python train.py --n_layer=9 --d_model=384 --n_experts=16 --experts_per_token=1 --d_expert=704 --d_shared_expert=0 --activation="tanh_gelu" --moe_layers=[2, 3, 4, 5, 6, 7, 8] --router_score="sigmoid" --normalize_top_k=false --routed_scale=2.0 --balance_loss=0.0016 --balance_bias=true --scale_expert_input=true --init_std_router=0.0185 --lr_router=0.0016 --n_head=3 --n_kv_head=3 --head_dim=128 --vocab_size=22666 --norm="layernorm" --norm_place="pre" --norm_eps=1e-06 --positions="learned+rope" --rope_base=10000.0 --rope_fraction=1.0 --qk_norm=false --attn_scale=0.0884 --tie_embeddings=true --parallel_block=false --init="uniform" --init_std_qkv=0.0194 --init_std_o=0.0 --init_std_up=0.0194 --init_std_down=0.0 --optimizer="muon_variant" --lr=0.00812 --lr_mult_o=3.0 --beta1=0.9 --lr_head=0.00923 --grad_clip=0.5 --warmup_steps=200 --schedule="wsd" --decay_fraction=1.0 --decay_shape="linear" --final_lr_fraction=0.05 --batch_tokens=131072 --seq_len=256 --doc_mask=true --train_tokens=660300000 --steps=5038 --dataset="wikipedia_en"
Below are experts of layer 5 (counted from 0) of a mixture-of-experts language model. Rows are named router (the router's row for the expert), up (a neuron's input weights, with its number) and show model dimensions 256-383. Each number is 50 + 15 x the weight over its row's rms, rounded and kept within 0 to 99.
After each expert's rows: a language model's description of what the expert responds to. This comes from a sample of Wikipedia text that the model never trained on.

# expert 10
router:69 62 52 57 60 39 50 33 44 39 38 60 39 63 45 39 42 65 47 61 34 57 69 29 37 46 44 57 38 53 77 51 67 55 63 50 56 51 53 66 40 45 45 69 74 49 33 59 19 47 50 57 52 24 65 49 31 51 46 44 67 53 49 48 75 42 84 52 41 29 50 55 31 34 46 69 38 49 57 44 62 41 47 59 15 48 69 50 46 49 77 39 24 45 92 68 56 28 38 70 61 46 70 28 35 59 47 48 21 33 70 55 63 34 51 60 33 54 31 73 33 07 59 55 59 52 65 44
up0:63 56 31 66 37 51 63 36 43 67 61 73 48 50 59 71 43 60 61 19 65 57 62 48 45 51 73 30 43 70 33 42 50 71 24 53 61 66 45 67 51 28 57 65 48 41 65 42 55 64 07 77 74 36 35 67 83 43 56 37 39 58 41 52 33 29 26 42 63 45 58 37 21 61 31 89 38 80 52 67 45 57 44 35 79 43 80 56 46 73 56 36 07 44 38 57 44 43 30 69 40 69 43 15 50 64 43 48 55 27 59 42 33 59 46 89 50 27 47 55 41 37 67 45 61 65 48 40
up1:52 37 50 33 43 68 47 46 45 41 51 43 45 36 60 24 44 57 38 87 46 56 58 59 52 64 37 43 77 56 56 64 38 41 62 35 64 60 63 38 35 62 51 63 25 40 56 68 51 60 37 35 67 70 57 69 47 38 45 49 22 68 53 55 33 35 54 35 36 54 37 48 39 56 54 83 47 38 23 35 46 70 58 31 69 99 58 62 45 74 58 15 29 47 64 44 30 58 90 29 56 49 27 42 42 51 47 41 33 43 43 67 28 58 57 63 51 57 63 73 72 41 50 42 81 53 15 64
up2:53 71 40 52 56 57 30 36 32 47 59 49 27 62 51 64 39 51 29 35 52 40 43 47 53 51 87 32 87 61 45 34 52 45 40 43 54 40 55 37 43 52 68 63 45 63 60 83 55 43 33 56 57 14 38 50 51 53 53 51 28 52 46 34 44 37 38 56 74 54 50 52 37 68 13 43 56 66 46 75 56 61 42 48 49 64 56 51 77 74 76 41 24 41 63 60 51 61 57 51 37 42 36 36 39 33 65 27 60 45 41 58 36 50 68 45 83 42 82 52 53 13 63 46 53 14 37 15
up3:42 35 31 38 66 48 35 40 37 28 54 45 56 30 64 49 60 64 26 33 30 63 59 74 55 67 69 36 55 35 33 49 23 34 69 78 89 78 52 69 13 26 24 34 37 49 38 31 67 57 61 70 57 73 57 43 40 57 44 63 55 58 38 55 53 25 72 54 49 51 44 73 64 52 55 59 67 40 32 45 42 62 65 56 69 56 73 43 68 63 57 12 43 31 69 55 56 70 32 40 34 75 27 56 52 30 66 59 43 34 61 73 21 42 26 26 65 32 34 75 53 73 48 36 90 35 36 34
up4:58 57 63 60 40 49 80 33 53 06 59 67 51 63 60 40 27 47 45 45 16 45 40 41 17 36 39 66 48 52 48 47 31 48 52 77 43 38 43 35 38 61 46 57 56 34 66 51 51 54 54 57 46 45 39 32 41 39 31 49 48 49 50 59 45 39 46 27 79 51 39 38 38 60 35 73 23 58 65 66 16 65 56 62 44 49 30 54 37 56 73 68 21 35 11 39 59 56 61 57 49 52 52 26 64 47 62 60 53 67 50 65 28 51 43 55 39 48 47 47 28 46 64 48 45 57 68 56
What it handles: Prepositions after nouns. Prepositions such as of, in, to, for, on, during, following a noun or verb in running prose and introducing a phrase.

# expert 6
router:46 69 53 31 28 33 14 49 26 58 70 43 38 32 51 44 54 62 31 20 28 55 42 33 25 32 12 52 52 67 76 60 53 71 30 49 65 56 52 55 50 52 49 59 61 54 34 69 63 43 53 39 47 62 68 48 50 45 31 38 69 73 49 66 60 44 51 41 40 60 61 43 43 56 61 62 35 16 52 20 66 41 62 58 33 32 49 51 58 57 70 39 22 72 36 50 52 64 36 69 49 47 55 69 79 45 65 50 37 49 75 86 51 51 59 71 72 83 44 55 67 56 50 62 40 32 39 38
up0:19 23 30 10 29 30 41 24 68 40 60 55 51 65 35 72 75 59 52 33 80 54 71 49 69 67 61 66 52 39 57 72 35 71 47 58 51 74 58 58 71 45 45 56 55 38 60 51 57 53 54 39 30 34 51 66 70 43 64 53 67 22 39 52 52 49 58 47 56 66 40 21 71 63 58 41 57 57 57 40 42 50 62 51 71 59 82 52 69 49 23 12 66 52 64 51 52 41 61 46 23 69 55 41 60 29 27 69 57 23 57 54 46 64 33 53 48 82 59 52 63 42 42 47 28 42 52 32
up1:42 49 41 78 26 59 61 73 32 41 52 36 51 25 48 37 53 64 69 47 41 23 20 46 46 32 64 55 20 71 67 42 87 52 33 59 46 16 58 54 53 77 42 58 55 60 41 77 39 64 60 73 51 74 62 67 22 40 43 57 63 64 62 60 43 59 38 36 74 50 80 34 53 48 50 41 50 41 45 29 42 48 44 49 40 74 22 60 45 71 66 40 60 68 37 65 43 18 62 29 48 48 51 57 21 17 56 18 56 26 36 35 42 31 57 72 63 43 46 56 68 44 41 48 33 75 68 52
up2:62 25 34 53 49 27 45 42 51 55 64 56 30 31 53 35 30 44 20 59 39 57 71 47 49 73 53 67 78 69 59 49 19 71 38 88 46 44 52 93 41 56 54 89 37 37 47 32 61 67 54 41 69 37 59 47 55 59 54 40 59 56 53 45 48 61 58 30 65 43 73 19 83 64 26 60 28 62 49 53 50 47 52 61 46 35 67 55 56 52 47 58 19 51 78 48 44 38 52 73 54 51 57 53 43 30 18 62 58 53 55 66 56 60 54 47 80 53 45 51 59 53 21 30 28 58 43 16
up3:38 21 56 32 44 60 55 64 43 45 53 55 55 37 58 70 44 62 40 70 58 51 55 36 52 59 41 59 41 60 58 99 63 39 33 42 38 61 38 58 57 49 16 69 31 45 49 53 46 19 28 57 48 51 42 69 27 36 48 42 25 45 32 68 55 77 43 41 49 22 61 69 49 38 62 49 30 32 71 33 61 41 58 29 75 36 31 37 43 52 49 56 60 40 44 40 70 62 70 50 55 30 44 46 70 51 58 73 71 39 68 42 43 73 46 59 62 51 47 28 41 34 48 66 35 65 47 42
up4:44 61 56 71 44 47 38 50 54 35 59 56 62 68 29 38 69 41 46 50 54 34 31 49 39 44 27 31 42 63 49 23 39 57 61 40 35 80 72 47 35 69 50 80 28 48 34 43 20 27 48 42 44 41 42 76 62 35 36 58 38 71 59 71 64 39 43 14 63 53 80 65 51 62 61 49 46 46 66 39 42 53 66 46 60 30 65 53 41 56 62 33 60 74 70 65 71 50 57 30 72 43 48 54 43 58 67 46 81 20 36 57 63 30 72 58 43 60 61 43 69 46 45 64 40 33 02 45
What it handles: Digits and non-Latin script. Number tokens in dates, coordinates, statistics and table cells, plus spaces and bytes within Chinese, Arabic or Thai text.

# expert 2
router:57 35 16 58 82 88 58 53 38 70 67 46 50 35 60 43 58 71 44 59 81 43 35 37 55 57 34 42 43 43 42 74 63 71 40 49 74 63 39 30 73 46 55 48 54 67 44 54 67 58 41 59 64 65 65 66 63 43 73 29 60 64 43 50 36 56 37 51 33 47 72 38 41 30 50 53 56 56 67 32 62 56 37 36 62 20 51 28 33 35 55 35 21 48 40 45 48 45 66 56 74 66 56 60 51 49 54 42 27 45 78 56 41 58 35 61 65 52 59 61 56 53 38 48 13 23 19 40
up0:65 12 63 65 53 83 49 38 58 73 54 33 51 41 71 79 41 36 90 64 29 39 47 44 42 36 28 67 40 42 18 72 58 38 54 63 58 50 30 58 79 55 34 39 32 50 40 70 26 47 64 49 52 50 73 36 56 60 58 64 54 61 69 62 50 71 10 54 48 59 45 61 43 44 79 48 38 30 35 74 52 49 52 57 62 35 45 44 58 64 35 68 59 65 53 45 58 44 57 77 46 26 48 51 21 60 06 46 48 73 50 56 55 57 35 75 55 76 44 52 47 39 59 81 28 45 49 49
up1:53 43 58 54 45 54 45 41 40 30 18 70 47 85 39 56 39 61 70 35 52 69 58 52 31 34 40 82 42 65 86 57 69 86 71 50 26 69 64 60 49 54 55 57 40 82 29 35 47 71 26 50 48 48 59 28 37 41 59 53 72 43 75 56 58 72 58 45 62 49 38 61 52 48 31 29 50 35 29 43 43 51 64 43 36 51 37 40 58 79 44 40 46 57 35 43 74 55 47 58 50 65 54 49 67 55 06 62 60 51 38 83 40 31 72 37 33 45 48 60 60 51 31 49 31 41 64 94
up2:41 48 17 47 53 60 31 36 40 47 60 48 37 37 50 26 30 59 31 36 44 60 52 54 33 52 37 36 19 21 40 50 51 67 60 39 53 59 58 56 54 46 51 32 40 41 31 61 65 48 57 48 41 58 57 64 52 51 23 47 75 35 50 49 51 60 32 44 46 20 62 65 60 39 54 51 20 65 62 57 66 22 40 25 50 29 68 53 40 47 71 65 52 75 38 39 57 48 62 44 66 36 33 51 39 49 63 09 35 64 70 39 46 33 38 42 50 36 36 43 56 51 41 51 26 46 54 24
up3:72 70 51 38 59 57 61 62 46 61 33 71 31 59 68 27 53 63 42 44 33 53 60 44 38 44 28 44 56 46 66 66 66 57 55 38 78 55 66 53 59 43 83 62 56 64 34 58 99 48 46 53 26 59 66 50 65 57 47 60 67 41 50 56 73 54 27 56 33 57 74 38 54 42 54 37 60 33 54 48 54 62 42 48 32 50 13 42 57 43 58 42 74 32 56 26 53 33 23 36 31 58 53 23 51 59 37 39 49 66 23 53 47 45 63 73 17 40 43 52 61 56 54 38 47 35 46 47
up4:63 56 52 53 68 72 65 47 43 43 67 78 93 55 78 09 42 65 34 39 67 53 23 34 61 38 30 33 77 51 38 85 54 63 42 75 48 50 52 33 52 56 53 40 44 44 55 46 34 24 54 67 64 44 53 38 31 49 45 45 49 66 40 29 39 37 32 29 27 37 45 52 71 63 31 57 67 42 53 51 32 37 19 35 65 20 42 38 67 50 73 64 37 50 49 57 52 38 57 55 49 38 53 52 66 35 53 48 60 71 55 54 39 44 38 65 51 38 56 53 42 62 49 64 17 52 61 26
What it handles: Nationality adjectives, word middles. Nationality and institution adjectives such as British, National, United, plus middle pieces of technical or scientific words like ant-agon-ists, pharm-ac-okinetic.

# expert 11
router:66 31 51 56 40 48 18 45 55 62 65 61 63 55 40 72 65 66 47 52 33 53 46 48 41 40 44 62 33 27 47 67 47 81 39 40 60 37 39 64 00 56 32 55 50 51 13 35 40 29 36 58 53 74 78 43 14 59 35 67 43 49 37 51 66 59 37 41 21 53 61 69 26 55 47 44 26 39 55 47 43 48 50 37 58 45 68 44 37 62 57 59 56 66 45 54 52 62 65 52 36 54 48 27 65 40 51 32 05 37 58 47 51 46 59 44 41 81 68 60 36 57 65 34 65 23 55 32
up0:49 72 47 59 61 50 23 24 44 70 60 70 63 51 49 61 54 50 36 60 34 40 36 22 18 52 80 61 56 45 80 44 52 66 65 49 45 49 35 52 25 29 58 47 25 48 65 44 83 70 57 63 37 66 41 27 60 30 76 68 38 45 62 73 38 64 10 38 63 59 75 50 46 61 51 39 53 62 51 66 52 66 71 36 64 07 49 35 36 56 41 70 41 40 52 56 27 43 42 47 62 61 65 42 41 33 47 53 47 07 65 65 38 28 56 40 61 27 03 72 60 29 64 42 39 46 59 39
up1:26 72 54 47 53 63 50 44 21 38 13 60 65 51 63 55 64 60 56 54 56 71 64 45 24 21 66 34 56 22 65 63 44 33 42 46 69 30 41 59 44 54 46 63 63 61 46 25 62 53 56 28 33 53 65 72 27 55 62 43 44 48 38 47 66 59 44 50 59 74 51 43 36 59 72 57 27 34 46 43 34 51 46 57 64 50 57 53 57 67 49 45 46 82 62 32 40 63 46 67 51 51 33 34 60 62 39 27 61 60 42 33 63 50 64 47 27 71 50 65 58 30 44 64 62 57 24 87
up2:44 60 67 40 52 71 71 40 59 42 55 73 28 30 51 32 48 59 23 57 45 69 57 42 41 75 57 49 15 47 81 48 68 39 52 40 38 71 61 69 72 52 55 43 43 61 65 31 70 72 61 35 58 40 34 64 33 47 70 64 76 49 55 42 62 40 41 35 85 82 55 41 55 56 42 31 52 19 25 53 40 32 41 47 60 43 37 51 52 33 37 37 52 62 78 58 49 31 60 49 41 42 38 63 54 37 46 59 37 43 50 54 36 73 33 60 57 48 54 60 56 35 19 50 34 74 54 71
up3:47 73 41 35 34 68 33 36 32 49 52 55 23 52 69 72 13 41 70 42 52 41 29 59 31 70 56 58 71 50 29 73 69 78 29 60 51 38 45 47 39 75 52 50 43 23 55 58 39 40 42 21 39 42 37 59 64 57 69 69 53 72 68 57 38 34 35 25 34 72 29 56 61 56 48 43 42 53 42 50 08 50 80 50 53 56 25 21 64 28 46 26 27 22 42 54 63 72 97 42 29 58 52 63 50 62 57 57 73 55 52 54 36 78 74 35 26 39 40 64 44 50 71 34 45 48 04 47
up4:37 29 37 46 65 36 60 81 59 67 52 61 61 68 46 58 77 61 58 68 61 29 50 57 53 15 43 36 49 52 40 51 32 23 58 50 37 64 46 54 59 42 44 44 42 71 50 43 32 74 10 54 56 59 56 54 80 59 93 17 80 53 38 41 63 57 49 16 68 46 44 48 71 58 42 57 47 46 52 39 50 57 41 58 34 45 43 54 50 57 39 77 44 63 73 42 47 67 62 31 33 31 34 37 49 32 56 41 67 70 45 39 51 16 62 53 44 42 42 57 67 62 55 60 48 36 53 48
What it handles: Mid-row table separators. Pipe separators between cells in the middle of numeric table rows such as standings and results, plus vs, dashes and small digits.

# expert 4
router:21 37 46 78 61 45 63 25 70 75 30 50 22 49 72 46 78 70 62 54 59 78 31 28 50 60 78 55 74 42 54 56 53 25 83 67 55 35 33 61 68 52 62 46 62 26 34 29 36 43 49 67 48 26 47 55 47 40 53 66 35 79 46 53 59 29 56 52 60 68 47 74 42 42 34 66 25 45 39 43 46 23 26 51 59 48 42 69 55 59 35 41 46 37 57 45 55 66 60 48 53 65 43 57 62 52 48 50 62 42 46 63 56 30 27 39 29 61 37 58 65 39 43 47 36 53 34 26
up0:59 34 58 29 57 67 48 31 48 50 38 43 50 52 50 50 41 67 28 45 80 69 60 21 61 56 57 60 61 60 81 66 50 50 51 68 66 53 29 51 53 36 70 69 60 32 51 44 58 53 44 56 54 35 68 49 52 61 58 54 44 46 47 75 19 64 36 63 69 70 32 49 67 48 35 63 65 48 33 40 56 33 13 19 45 23 50 56 55 06 36 27 42 36 42 45 46 39 62 53 55 24 30 43 38 42 29 50 40 26 41 17 63 68 42 41 66 51 45 70 37 63 41 59 58 49 36 46
up1:80 18 54 64 58 65 55 55 61 58 80 34 47 36 28 55 25 48 40 39 33 56 60 45 32 56 75 70 25 53 51 52 70 31 39 60 64 17 39 31 27 62 37 33 63 71 76 50 54 52 48 42 68 51 89 48 49 50 49 53 33 45 63 41 12 34 43 70 39 74 42 60 21 65 65 51 65 58 56 44 28 64 44 61 51 37 27 48 32 36 47 52 58 57 42 39 46 42 62 39 38 43 36 71 46 60 29 36 39 39 46 84 59 45 56 93 62 24 36 28 14 69 67 54 63 42 52 42
up2:34 25 49 66 54 39 58 65 61 69 59 49 54 67 71 63 72 50 39 24 40 56 33 22 56 50 51 46 59 85 39 56 45 64 44 53 44 46 64 44 33 63 25 32 41 45 45 29 57 47 60 58 66 57 40 44 64 52 52 55 74 31 39 59 55 63 49 48 57 53 51 55 33 31 61 28 53 51 43 57 57 27 67 69 69 69 42 42 60 20 45 49 49 30 62 49 55 75 43 54 69 60 44 36 43 48 24 77 56 60 43 66 56 29 46 49 35 85 45 34 46 32 43 32 43 55 31 18
up3:61 57 76 58 78 47 23 43 62 73 47 74 65 52 62 40 24 50 50 35 38 35 48 46 45 67 60 49 37 60 81 37 58 61 54 67 73 66 70 63 60 31 30 54 50 35 43 77 44 38 24 30 44 49 23 35 56 33 45 68 66 47 33 79 46 33 37 47 41 54 26 38 46 25 44 51 63 47 29 45 35 48 49 39 26 37 62 45 64 74 47 75 47 69 45 30 66 51 25 41 75 34 48 26 34 39 41 60 47 59 58 57 42 51 31 74 53 43 54 34 46 81 38 52 52 47 27 62
up4:35 54 45 49 57 66 46 55 64 47 29 44 45 32 53 38 55 82 73 57 68 39 63 59 46 47 54 49 74 69 37 22 55 76 62 35 65 53 61 35 51 26 43 40 42 46 48 49 58 55 32 38 40 52 54 42 65 66 54 34 58 61 28 65 52 36 66 80 48 43 40 41 49 69 60 41 72 51 47 37 57 47 66 66 34 60 38 58 37 59 69 64 42 60 42 60 39 38 49 42 43 59 50 43 52 32 42 34 58 62 52 39 58 46 05 26 59 50 60 46 61 35 42 40 32 66 56 21
What it handles: Vowel pieces in foreign titles. Short vowel-heavy word pieces, often inside non-English song, film or place names in tables, such as ou, ai, ā, ame.

# expert 8
router:44 54 47 66 15 64 46 31 46 68 41 48 43 39 45 55 47 52 76 55 50 35 82 39 59 40 35 72 42 39 58 31 62 64 57 63 13 48 67 36 44 40 33 49 32 45 27 53 46 61 64 68 29 49 38 36 14 66 33 71 51 61 37 70 31 39 55 44 68 60 63 61 30 48 85 53 57 67 65 59 56 57 61 19 47 22 59 36 37 48 43 68 34 54 57 48 46 33 54 52 44 42 58 51 41 19 59 48 39 32 68 37 38 31 58 35 47 74 50 31 63 47 61 51 50 65 38 55
up0:53 27 30 24 30 57 71 42 42 51 44 72 54 55 52 54 63 57 58 42 42 27 67 55 49 40 52 32 72 25 27 57 43 88 48 36 52 61 45 33 48 53 44 43 48 78 51 62 28 59 72 57 57 53 50 50 39 31 42 47 56 75 42 58 61 43 54 39 54 52 61 62 50 15 49 26 81 41 29 61 69 35 48 45 52 30 69 57 81 34 45 76 66 55 64 43 36 69 66 72 41 40 29 46 30 26 56 35 40 53 39 22 55 44 58 50 52 48 39 70 73 38 71 67 33 36 41 61
up1:59 52 51 32 42 36 62 56 36 57 49 71 53 40 81 81 46 56 20 41 60 47 50 36 50 65 52 71 82 57 64 59 66 64 69 63 46 41 42 31 50 47 51 51 29 42 51 34 41 52 46 63 65 38 39 60 44 52 22 46 28 38 77 69 39 41 47 48 55 28 58 26 69 51 86 60 42 48 68 66 51 54 54 56 50 54 22 60 67 38 50 53 38 52 32 30 53 64 64 43 68 45 50 53 52 56 34 64 56 48 75 57 83 69 35 48 34 45 52 21 59 88 36 49 17 16 31 58
up2:37 73 46 39 46 88 54 51 66 27 77 97 65 35 28 53 78 81 34 59 49 75 34 52 19 36 28 35 38 59 61 53 57 37 62 71 68 19 52 66 38 66 51 55 56 71 65 43 56 73 35 45 86 23 79 47 49 57 34 31 64 68 41 45 44 36 36 55 66 29 44 52 53 52 38 53 32 26 52 58 62 50 85 52 44 89 32 54 30 41 50 55 61 60 68 52 59 27 38 53 38 25 42 24 69 61 83 44 36 83 57 56 61 32 40 45 45 51 53 39 51 51 56 50 70 46 31 39
up3:65 44 52 83 36 20 71 47 24 50 43 52 56 34 55 52 61 76 67 19 52 71 28 58 66 21 64 91 38 57 64 45 39 63 71 70 57 24 59 95 60 47 91 60 52 64 71 37 39 36 49 54 61 27 66 28 47 55 28 32 46 68 40 84 53 14 38 40 40 33 27 44 43 66 70 46 57 57 41 52 66 66 61 42 64 79 37 47 54 49 48 39 50 51 42 74 45 42 61 57 50 60 46 69 62 41 45 42 42 51 34 38 43 53 68 44 68 60 48 35 16 31 34 49 58 47 59 65
up4:61 66 51 50 66 64 55 58 74 73 30 52 27 49 45 48 39 64 50 59 07 73 86 45 48 41 46 86 37 57 53 37 17 44 64 56 50 42 45 25 34 53 49 42 45 35 49 53 46 24 30 59 74 69 72 72 68 44 59 77 54 44 44 57 31 74 68 51 65 92 19 61 46 53 55 51 62 56 61 65 59 06 46 51 23 40 38 54 50 76 58 60 69 38 34 80 52 41 35 44 29 51 75 58 73 60 53 51 53 60 75 29 48 33 67 42 51 65 37 37 38 43 47 41 54 61 47 47
What it handles: Surname and place-name pieces. Consonant-led pieces inside personal surnames and place names, especially in lists and tables, such as Ram-say, Tar-ant-ino, Pal-ermo.

# expert 14
router:51 51 28 48 47 76 35 64 35 48 27 55 54 41 35 41 79 63 91 59 37 41 62 34 33 48 29 69 50 52 91 25 37 48 47 28 63 38 30 47 34 28 47 37 22 59 30 47 46 34 36 27 31 52 59 63 50 56 63 45 36 45 48 58 66 59 74 70 58 65 76 47 46 50 49 67 54 53 68 45 24 43 38 38 48 50 64 59 55 82 74 42 40 53 45 61 74 62 64 55 56 71 26 28 52 27 54 44 45 44 36 54 47 53 45 55 57 60 50 59 46 33 45 28 35 73 36 39
up0:32 37 66 35 41 50 28 54 50 61 47 57 39 63 22 42 45 49 68 22 60 25 71 55 54 36 22 57 56 42 56 45 53 79 39 54 46 65 73 32 66 56 73 52 60 37 59 39 51 52 52 63 55 37 45 33 28 69 28 36 40 45 42 64 54 50 57 39 22 52 20 45 48 29 69 53 64 49 49 59 54 50 53 70 38 29 23 60 48 58 53 66 46 35 40 49 48 54 62 28 55 61 41 52 48 44 46 83 63 83 39 49 52 56 53 09 60 56 56 45 47 57 59 32 58 32 63 33
up1:47 84 26 34 49 74 63 44 60 25 48 83 49 52 48 48 47 60 54 63 54 52 52 54 52 46 46 52 45 46 66 50 11 84 32 47 55 51 24 68 35 81 46 70 61 31 60 65 37 43 22 30 53 72 46 58 66 40 71 54 58 73 47 51 37 47 43 44 49 61 69 54 51 72 42 40 25 49 62 59 69 35 76 46 71 19 44 23 46 40 42 37 55 60 55 46 32 64 70 40 59 54 50 47 52 49 47 34 60 42 82 56 27 52 77 76 46 32 47 45 62 45 79 47 51 72 59 56
up2:67 62 53 71 31 57 50 46 68 63 35 61 50 34 57 50 37 35 41 46 72 37 50 83 58 51 37 37 68 65 72 48 27 23 75 29 37 53 55 41 41 37 75 59 80 71 54 70 47 60 21 33 49 23 68 39 65 49 59 14 28 38 49 29 58 73 64 51 30 63 60 30 72 31 40 85 66 53 50 66 52 39 52 47 53 62 53 39 46 59 37 40 48 56 42 35 47 37 54 41 47 67 52 62 59 52 55 46 51 48 36 40 41 43 23 22 27 31 32 48 50 82 47 32 64 25 67 31
up3:38 56 78 37 50 47 55 60 16 47 48 27 60 58 51 63 60 81 42 49 29 59 52 45 36 79 76 56 29 42 40 59 40 51 30 77 47 63 47 62 54 55 34 59 45 50 31 58 67 36 48 46 69 82 47 44 46 54 59 64 53 71 54 76 54 44 21 54 42 46 61 63 56 37 57 38 24 56 44 65 41 42 23 58 78 39 50 71 49 64 21 37 31 49 44 64 15 35 44 47 44 37 54 60 65 57 35 82 26 40 78 41 47 55 58 42 65 25 46 35 25 55 65 49 50 54 49 67
up4:80 63 53 63 58 55 39 55 43 50 71 55 55 25 40 33 40 35 43 35 40 64 45 41 45 69 56 62 40 46 43 42 57 39 39 31 56 69 48 34 42 63 54 32 63 70 54 52 73 61 38 61 40 40 43 65 48 53 47 35 28 53 27 44 56 44 57 47 51 38 39 52 59 60 58 69 67 73 52 39 30 72 73 32 73 31 33 28 81 56 68 67 64 30 33 47 55 47 77 76 57 54 82 34 29 72 27 37 54 50 45 54 72 51 68 69 53 51 45 46 71 42 51 57 79 47 40 68
What it handles: Line breaks and headings. Line breaks, list hyphens and == heading markers at section and infobox boundaries, such as before See also, Born or Full name.

# expert 3
router:69 47 42 33 57 55 58 47 63 70 43 71 17 43 12 29 62 60 74 51 86 60 46 42 63 69 37 71 35 42 56 41 68 57 79 58 51 57 37 53 40 29 49 71 53 61 37 39 49 50 44 63 63 63 63 18 57 56 40 48 50 22 37 47 38 46 55 45 54 24 61 62 31 74 36 24 27 57 58 49 59 40 48 62 50 31 73 43 43 62 41 34 55 73 56 38 60 64 49 58 58 53 41 19 33 58 55 39 21 42 82 58 56 43 69 42 58 49 40 52 50 32 93 72 50 59 45 64
up0:56 55 21 24 35 65 49 42 67 41 37 77 45 43 42 33 61 73 44 46 44 23 49 65 47 74 67 57 22 53 61 52 75 61 49 40 37 68 62 42 70 54 54 54 32 29 51 36 50 50 54 90 45 73 48 40 36 22 46 69 75 74 33 38 52 28 41 59 25 48 55 61 16 69 47 27 55 53 62 27 40 25 67 27 52 62 28 38 48 56 70 38 65 60 58 53 54 68 45 23 64 76 52 55 45 48 59 65 58 51 88 40 74 74 56 56 41 50 42 81 48 55 64 52 53 31 29 84
up1:27 59 35 74 60 59 86 65 85 99 40 42 50 13 56 34 45 50 59 68 71 44 46 44 58 31 54 55 50 51 69 39 40 55 35 65 79 38 43 66 50 38 67 65 27 72 33 38 18 34 43 39 18 64 26 23 27 44 55 54 83 90 55 40 68 50 32 55 49 49 51 50 16 53 59 47 61 46 28 44 71 47 34 21 52 09 37 44 46 61 59 14 52 67 74 53 56 48 54 43 65 60 43 28 61 55 29 61 61 50 53 84 49 56 55 53 38 54 54 88 50 73 67 39 39 41 39 76
up2:65 70 62 52 41 55 39 42 49 41 52 47 42 39 58 44 42 29 67 62 50 44 54 54 55 84 55 74 72 70 55 44 08 77 52 52 61 50 55 60 41 40 64 40 54 76 40 27 52 57 29 16 67 51 43 67 26 55 29 59 42 38 48 65 62 51 65 35 56 48 32 56 68 33 47 26 46 50 52 41 51 48 19 50 74 44 69 54 58 54 33 59 32 66 69 59 23 82 63 52 83 50 33 66 46 42 44 61 61 35 42 34 46 73 40 71 58 34 42 52 33 71 38 63 65 74 38 67
up3:49 50 68 35 54 70 54 49 30 34 36 34 60 47 44 40 26 46 81 45 65 42 64 72 73 60 86 17 53 44 43 46 67 78 47 43 66 32 42 21 61 64 23 68 49 17 47 74 54 54 26 52 52 37 46 66 34 39 79 36 55 20 28 48 47 43 75 56 59 29 61 32 58 37 52 59 32 44 60 62 32 44 50 78 57 42 43 65 45 46 64 50 80 65 64 45 32 64 71 83 62 38 45 45 45 34 42 57 50 65 54 70 64 52 44 47 63 26 55 54 79 33 45 53 63 39 62 28
up4:64 38 37 72 41 41 51 64 68 42 42 53 37 23 62 51 55 45 51 36 65 49 57 64 55 38 48 38 60 53 41 43 46 53 48 54 54 68 47 27 47 54 28 46 69 40 47 48 36 49 61 52 47 62 32 31 53 24 50 68 58 61 49 47 41 60 37 84 28 50 58 39 31 56 49 48 34 37 17 46 66 65 57 17 40 59 27 30 38 70 60 49 56 53 42 60 67 25 62 56 38 46 43 63 42 85 46 51 90 52 45 69 66 62 37 59 24 59 45 53 47 64 40 32 71 72 35 42
What it handles: Name endings and institutions. Final pieces of surnames and place names plus institution words after a name, such as -ford, -ville, University, County, Yankees.